config = dict(
    num_hidden_layers=13,
    hidden_act='squared_relu',
    moe_layers=[0, 1, 2, 3, 4, 5, 6, 7, 8, 9, 10, 11, 12],
    norm='rmsnorm',
    learning_rate=0.00557,
)
Below are experts of layer 7 (counted from 0) of a mixture-of-experts language model. Rows are named router (the router's row for the expert), down (a neuron's output weights, with its number) and show model dimensions 0-191. Each number is 128 + 24 x the weight over its row's rms, rounded and kept within 0 to 255. Numbers have three digits each.
After each expert's rows: a language model's description of what the expert responds to. This comes from a sample of Wikipedia text that the model never trained on.

# expert 29
router:078115146099137096140092133092131119119124178059100125122086139177115111143152120134113149132149135107114133113147153124103138147095135118160117121161153124134153133152178115104127148103124134134109163176141124120132109119139148151127113081148099144150108077126097123129133122112118140137112100142130126146105155150140095079141127139115128138139128084199120118134140135144136170142081141152107088105128136138134158108166096122113143126188121149123088100119081146164105111111164106122086113151100127098113133094132133137155136112163155106122101191101143169135130114151131155086
down0:157140149143127150111133153117110145140140140118093107088112074130117092110134159153120144139104156108094151147108100132127146141144117169127111144142168148159154139121153103119144122119133126165149123114106125152095113177116116131092110102106120157140136106105099162168116178105114143133113127089134132122148150112113156128106110155107137074055118082095167096115103147153106134141144164125110153100135091118158145088151138116141142145134145148101155113122073181111127106131109156089150163119113149081125142117144121120129111085075097134118146138118140144160098089105073114116
down1:136057174131148124087164169132130158130096116150146102128106103154146101097160111148121123151135119146130141102134098123141120151144136162095133152153137116122162134152132111131138121139127072134132132162118135142083122130123133135145135132134134113113164148116142078151138145091114068087163171133137151113145126132157116180106156146145132147104143129141148144118148136154097099156174139091123127180122107137104102122104112077139126112099121089108108129100133117143102126093079149138135112166137138129125112130098132127125061124157111165172117147150186084130117119105159164149
down2:095158120091148132075136097120094089152104163098107082131165140092163120116137137115107141105147151124119097138150149127119098116140177148140131149122145141122158123083142125148112142190150100116112136148094173091118125119108153138109162113109149119096132137105131085131131175159083094133137126178150114114129137136112105136126120103158124079156131122141142142187107097125132132157153118121092165137132110100124145124110124132170146104112107178155142119141143136120135161146146101136117117147139167170141063101127114151158167154108152131165168156118150156100154134131132111148
Description: Line breaks and headings. Line breaks after article titles and paragraphs, section heading markers ==, ===, and sentence openers after a break, such as However, On.

# expert 32
router:110124112097134111112135115108110102131108143084108139151116118152152155139140119117126183128128139121062129092142106170124131115128171124138140117136129162110140146123149175070197154110112107146125139114190118134151114139136142146139140164109143131107128079115114137116125119111174141114136155156124038150147154133193101142114109160107124120147137107142092104122143114165152149106084154159081147134116130141138072105126151109154140135172128110102158145107101054134104120151124092114132127136105142127158132100147097120160114139101137129127146140123111123131121125141152123131
down0:123096105154106145145111075110156111159122087140129087135120147140107102116100115085124139151171114098124154124118112102153140124094121120114109137099153137127144125140160107122083144128145091130117115142085132137107123124187143136122100131115085180119146130142138090143152137136127179094106091156132138134133142135146150148099099120146173130160126176088099117127148077098127147121110126093136142143094084143157130113161077124109086117097131115119167113136129106150152124107146167098100116134157124163140111102155135118103090111151168157123097094119065150132135125147109098085
down1:104140146158094114128083141173095168098159134131129171097111167163156099159123162100141152121108141120100106100107090095106104107151108132079114107167137155104114168080108127174111113168159127097139147170147163127125105139109143108124140117116111097127117186127112150100099140153132142128149141110111129147105154190130119141147146108126155136096115121137171127128089126119152132140136126148161127139065090151138131101138112112161117096095153089124156141124109138121090109129144154117132151142137174110176143130110171141105113125132160138114121138130092127159120125121113097169
down2:149176121092134139129142139115146137157116111161165172097127116162129173184101104098114098152150130114152170072092113131117119196124125197141157129167123092148146123133157138140119091138150100144150121128145136101166130155125143160092143159137171119122134096138125148159094136129109102165118136158109122116127158115138147110113129104121136182177154098142125163142117129093151114158124151104101131149126123119157169129153132148159196145145137119107135142166118151141107110106122130142130081129120138128146100127121115136144141159135155134121152065129128133156123087159126141142
Description: Table row separators. Line breaks ending table header rows before the ---| divider, and pipes, zeros, dashes or minus signs between cells in number-heavy stat tables.

# expert 43
router:122079116113128078110159117112140094166120177126149135112141132112083169138196127142120144146104144168119160138172119094112146124130132117127125106152134099101115107138172113129183101123112127156123144095169116145136142130175103084162108120136122156121124100146107181104119135133115128083118165122096084138155118150152093097125113108098170154147154145128108134168165125128139132131083125097102100127109136122140107135170149113139094138129130118072118123126107124111103106121103136106142075139045123121136115123130132141141116125136117099103132122128109113120151156152130182112
down4:132078115118172137102151123120117120140141081128172097192120132131112120149100103123107109140157161134136071125135165184106113170127126136072162179131096150123119123141152169142132123147135141123193127104147160130149088136141152133133125142140127149120137148088118185113118113093140131124141140127091128130156128092162123083157127124155143115133107143144159078179155156102171125136085131131098136133145124104123134107133168092148178098134127140160136106148088100137128150165114114137119159133149137145142123114144083122114105154113090118119149136098124125133132147082151123136
down5:079109110146149148141140108166141158120128121077136114112138114133129149125094108110109138125164125157133154152114120117114122120121109122118122132124123125162165137111115125111160164129087126132100137127113133108090090123143113112095130128151106098127073129086157103161075126141126136130052139167121187151117125116127154123082171106148103096082093174163105135129100119100161087114176060162143150132129128137115066111076106136107077170139133131122089119138147139128152105120114143117108120150091141116130141119130126113123119100119130155100133122135160118131115097123110108094
down6:115155116080123149131096100129134147090146122106119114146128135155110168149099176133138140135097138129120088154145134132140131124109171161129109129099074148082146130108098126186130105163133125117089082110130123195136100069114094170125174090100120134066149163152092134094116139097133111117123119156107104103143149128150126138156153148123138151118141114138117148169090114119122120153112135105148111126138125099144093086140116081128116121101128153119120124124114144106152171095101118124141098091080133120146121156150144132145198122142124122152104125090100117134112135128121144152
Description: Separators after names. Punctuation and connectors right after a person's name in lists and tables, such as the slash in doubles pairings, pipes, commas, dashes, of.

# expert 12
router:086045140128141117141112079131114127122114135139117151099108149089088145123170097149162125126163160110116144135133139134126136095065140148101151104143155114084109108119104165055161127105087129150142105154113146129169147145142106118134156098098124143139163116134103127096130131096157169133152122132152121108124121146120092123128100133088144132133143130158131113156141109169125142122135127144094128148146097128177172146121116126151075151137119091104118132148154125156127119134134114106141125090131167158110099127154091096110114140118179153107151128164139116098131112144188137135
down0:136157107155133163105159116105174129125137121116114109093145136122146151120157118117109129200117178120094125129143099084138128139150153117123112124121080107147142155130138116130121139114081126149133128129117082110175138150135115079083121128109084086125107103119152112148159103135161098129142140151115127139112144133092067120101098101106119136127146124152145139119138123125139108141122081100135077130193169187141095080141112133147147117144138132150109106142100110104125110148126138048110082146137158089091121128166148124116120096108134122115138149127119142158122119103120097112
down1:143111111126167125148126108142106122113146131150079137135151151132124129137112159092184202139117130116118121100129135130120116126131124143153128110127141133103110134144081181124120138127157113111141101156132137133102163144152104120137119099156145125116125108120126122088093116150113129103163143172184158096124153139135145142181106116143124064100098149123088093174162121107126139142118089115112076169135121106146124143137148130094101140119119159123164157128141086150134133121147138108091102124141139117110148096089090117153181074100150142079135133145149118110090143096114097174
down2:109141128126138116137094152153135141131144137141169142144073114090121144144154099131168106159085116114131137153140116124137151108194186086092113137146134127121165135114081168154137163150144134200127149104061122119087162139102127099165130138105130094143159134103126106084104100140102109139162143108121151091148152127164128152112138097113170169135142137132149130108113115111128105106151108123116114131143094133129155129138130126110106144159153101168111104139143115140098126072128120094133162135080118128157110112113103119126149130145072111113096108141123090153108110144115145129
Description: Consonant word pieces. Consonant word-piece tokens inside words, especially b, mb, ib, g, d, as in We-b-site, co-mb-ined, respons-ib-ility, Ener-g-y.

# expert 42
router:149101128134137134165140111118136097130102175111107054161134132133146135118134136112093169159091136120091097115105125133112134135113138112159133109138135154128116115151157115130131117102173134169136099098138180131122147137131105129181099130131127199162148161154112130097135139133125114139119146142093102143149125101157138123140096147131136157146134144112100132144123118144159131153114156137099125093155094138126166145120188124142154125147141088093121143150083129117131140130150097071114107101135146184153123140182112134193100140144149126107168163129155127103141093087155102114
down0:104126139133141141141121099121143150132150137160137110101116126123109112104106135131176088120131099132110151151131069141127091158091124189076123081101151150168090147153139143127138129165129100071112130128144134160090134147116143120081177155142135120084104132165130128088125148136147067151130115150122145130119128086087152149151146084106120158160131109133103139133103160161122121136108153171127113119109109117131106133108146178088127107121085132129145140152127121127127129101144104100127114151114167110077128165172125123120154113115129140123103107147110135178126133130100114067
down1:127140105135109122168089136122125158142108153109106136107130119148142135167144179177108127130129116151106139134179102148103168130130162150138121109121141102126129090133115141138091128164122156112123163130149118159130089148201112149066146144125136135152149116093113104074089139138128118164141126145127114147115108140123196131093152109149176080104151149137172121145132108125118095118127119144100146129106130075129123141118093143096118146126149101127126152153104140135141107109078109134096109121163088130108135149192120141117106123157145120091128113123081137079127132139178117127
down2:136200158144120126143138109155120097135141188149127133118097145167132120135137132144133140156085148174141150093078129155133126160077117154088122077089121144116122106148143130150094125099147120124129143144114129129154073107135118138141095168177133101114118139113132146129173133099151122159171132063123160078133124144125102139127133113144117114142142091136160159102072163109108131088140122151152110136135107117151140111099139110144132122141133148129134074134113111146175134125068146128150121116147180091145119155171115161147149141147132129097122118103143133165131116132114128128
Description: Syllable -ri- pieces. The middle piece ri, and similar tri, vi, li, re, inside words like surprised, doctrine, discrimination, writing.

# expert 46
router:119096157124132133155158093117128108130067145130085130110143131142150154111163122101174176186122123130094124075137161149115166097109117138085153081144155126107110104124103135095156117071125145127154128085167167165121105143134113139154131130081109137131145103138103126096092124132127124114130190087122106138125158151167113114138115145154167128149118122113160162136140138110125172100103142094115120113120113099161150148162126151123113134136160114090116118081159140109128120105121091097089118111123128142077111144115138174125140156137137132101131123146139138143180140150143125118
down4:121162127138089188099132152165117101122116118148143111126141108054173171144100129123152128121130151149108126129115094122153107113167112129103136136090127167087139149139099147162130145145131090124104163138116108123113112087103129101110081139141147144093126130118129116137095098119133130133155106164115088071092081095133110163106141137120111122120115167108144147109137060121124109085107141111113104098151104166145121089099141137136149164108110129167101127142142127113137109174121149103137080133150126125115104128126142165145096132132146051133134114116097146129159118149145144130
down5:119164192142147151144143156146111077119148158144176104135179132133119119178101166157149106112134094119136122148175113104113084192137175162146104098134151132141115145151157101145118096102119102135107142078098147097106133098119153144140145132128146130091116126132096132093177120127160127142100130134094134105113150136157082156150085122134109133143165135113135129098160176130118114115146140104151139155136160145135125119112104130152104101104143110144087123151118157138116102089124138116123145119132156128127135145164134077124090111100096118145115135141156164115138123161145184131
down6:132146078140123148144181106155150107121134131130146120159146149125093159122151152121151152132159144162156135115167153131111124130132120156115116143122136181131135098096113118113141132135114098111143150147153143107148138124114159078162118159167107165140146120113073146131172160141117116132131143130145137107107142041122131105142136117139117077124116127172140131144149171104103140097156126131154188154116133143098133081137118116101173142113123070183134138106119102080146149143108112127101143139148106089117089138133130130136122096128130139184127131140113130138060104112147125153
Description: Mid-word vowel fragments. Vowel-heavy pieces inside names and words, especially Italian-looking endings like -to, -ta, -ure, as in Gepetto, Pettaway, Activities.

# expert 6
router:131093117117175139122116125097195103149102116099099095151142153097109119116159133136127159129140134137131113132098160128085145143120125110136122116158125132086155165148093133099133118075115117122127138098117149139157123166113099079140142094079127141149138072153151162095104173128116135080172144112132122116148163175120130116131113075107100154165135079114116135128172135126136130117118163137107118140121175121165152164144180127137136168156129117133113104118106078112107132149128111131114126146083099154151128110138136127121090151107145100095126162142143159105157115114140155113
down5:162159101102080118159154123133158152133169114098141127129116161130134171086101114118117167129141117109139115131119121072084145105169113132159122138146123171145153120091111135147071139099163119122119135137126153127165124137137129091164128144132133097137085127103112129128151139098139083108157153115138096125133133095089184136122075155106137097141187080080117127138129147119126127135097092115132133114140108129144114098108135119132119137152106100189144142134119114133187116173157088101143106127132112145157114145106146151131154124086139122153121135140114126145142175128106180123
down6:113092080103117181143093099133112130138105160122150102145161102127135127115147120104105126141137069157136094174152117157134139119146170101117153117122096136132117117112122110139166160169095116162092125106118111106172120163107163087072105160101114103106112160112134087124144137142159137158163158121122139107105124127121151111070123111108125122099113137114134079125137127122131147113145148109133109132126137149160075100125147120097150127095115142156127137172180127123171114102143128099101146105096133116108126143151124120113129169142162128126062156134165122094114126127158094095
down7:124166131131153129132148138111174129174119118133128141138129164114122114177175140143115168119110112141098152135092102136132149132097149113155149124145127129102110138134110086155102102148150113147142172104121137161090142127169165163104128110162145135125130097127164149093152145170060097151115112104093115085131142074166139120083105121107163093150129150137119162133102171152148131145143166129147127131115134083130124170152186118111126130143142067103137121177101101132171127137140145127147095142113113150138108129140161144131157128095093112137144125132182106105122130131120112120
Description: Sports competition nouns. Nouns naming sports competitions, awards and teams, such as Championship, Cup, League, medal, Team, often in tables and results lists.

# expert 15
router:086129120134134122130146091117149109153061153122086096118152163123120105154153133095149170142119106181128102115120112137104130112100100123120162127156143124105125137131127130056139140115169128119122103128139149141156116158123115118153131121068150136102134116123110127088126136089128153108153146123102138126137133112114108109135133122131127201124203110117119168141128174116164125111097182131116124110137138140159137144142107123117121080127180106137146076118102121148087117145117147091169104128133127134132101135194133118107135141177096141129148111154108131136156132068111130121
down0:137143156163118095140106176113150151106099118173133160119129111102136110122139142103149088109134134111147126076158142139093140160131067172121088141096143153155137166125086116144161183126111140156110116083140144150143125108101110134070134110074107105138128109115119107127153141130150114114090137128129157146155104102150163060116148140122135089114130117099184120095168126111103125117190168086124124094125133144111146113153163133140092148106124109117133128127126140158131129160107150145106152135115141141185113120117131151096138096092125151140130124149142116148149114129138121091
down1:118129125112119170120139132120098158063110137159140152093086125135148137134106195155166125163139118099102154151117125118132089144136137150129129089179149168129141063132148126144138124124136123102136183128140133121079127107137104120125103124146155131118093116143114126157125121168127135151082109095101134130125138083172109160113109118140138115147118089139123097123113136106131131111132143139124089129149140144128137120125177174121134091103114089133104143104196140139116156123147152136175164128181177144139126124114173147118163156094147098152095091140171140130110111124114133132
down2:156124129105093101115111115123161090126143128147164163162110152119125088124134151155102089143127174080126156130162143131180090136134152116146066162166116137131111160158146087134132103095108156134145130155079130107122120120141111136130112099154139164124112116134129112139124180119142131155093144144119128153116073088123153135086137086091117132066132109097101141140144086128149124138130169129130138161161104163138155136137122156092136156103150126118136119168093115109089096139155130131059145129111123134113127147110149126141138113080127138079127152158132109113100140129131139156
Description: Place and brand name pieces. Middle or final pieces of place, company and proper names, such as Texa-co, Pensa-co-la, Champa-ign, Spacewa-tch, and the word City.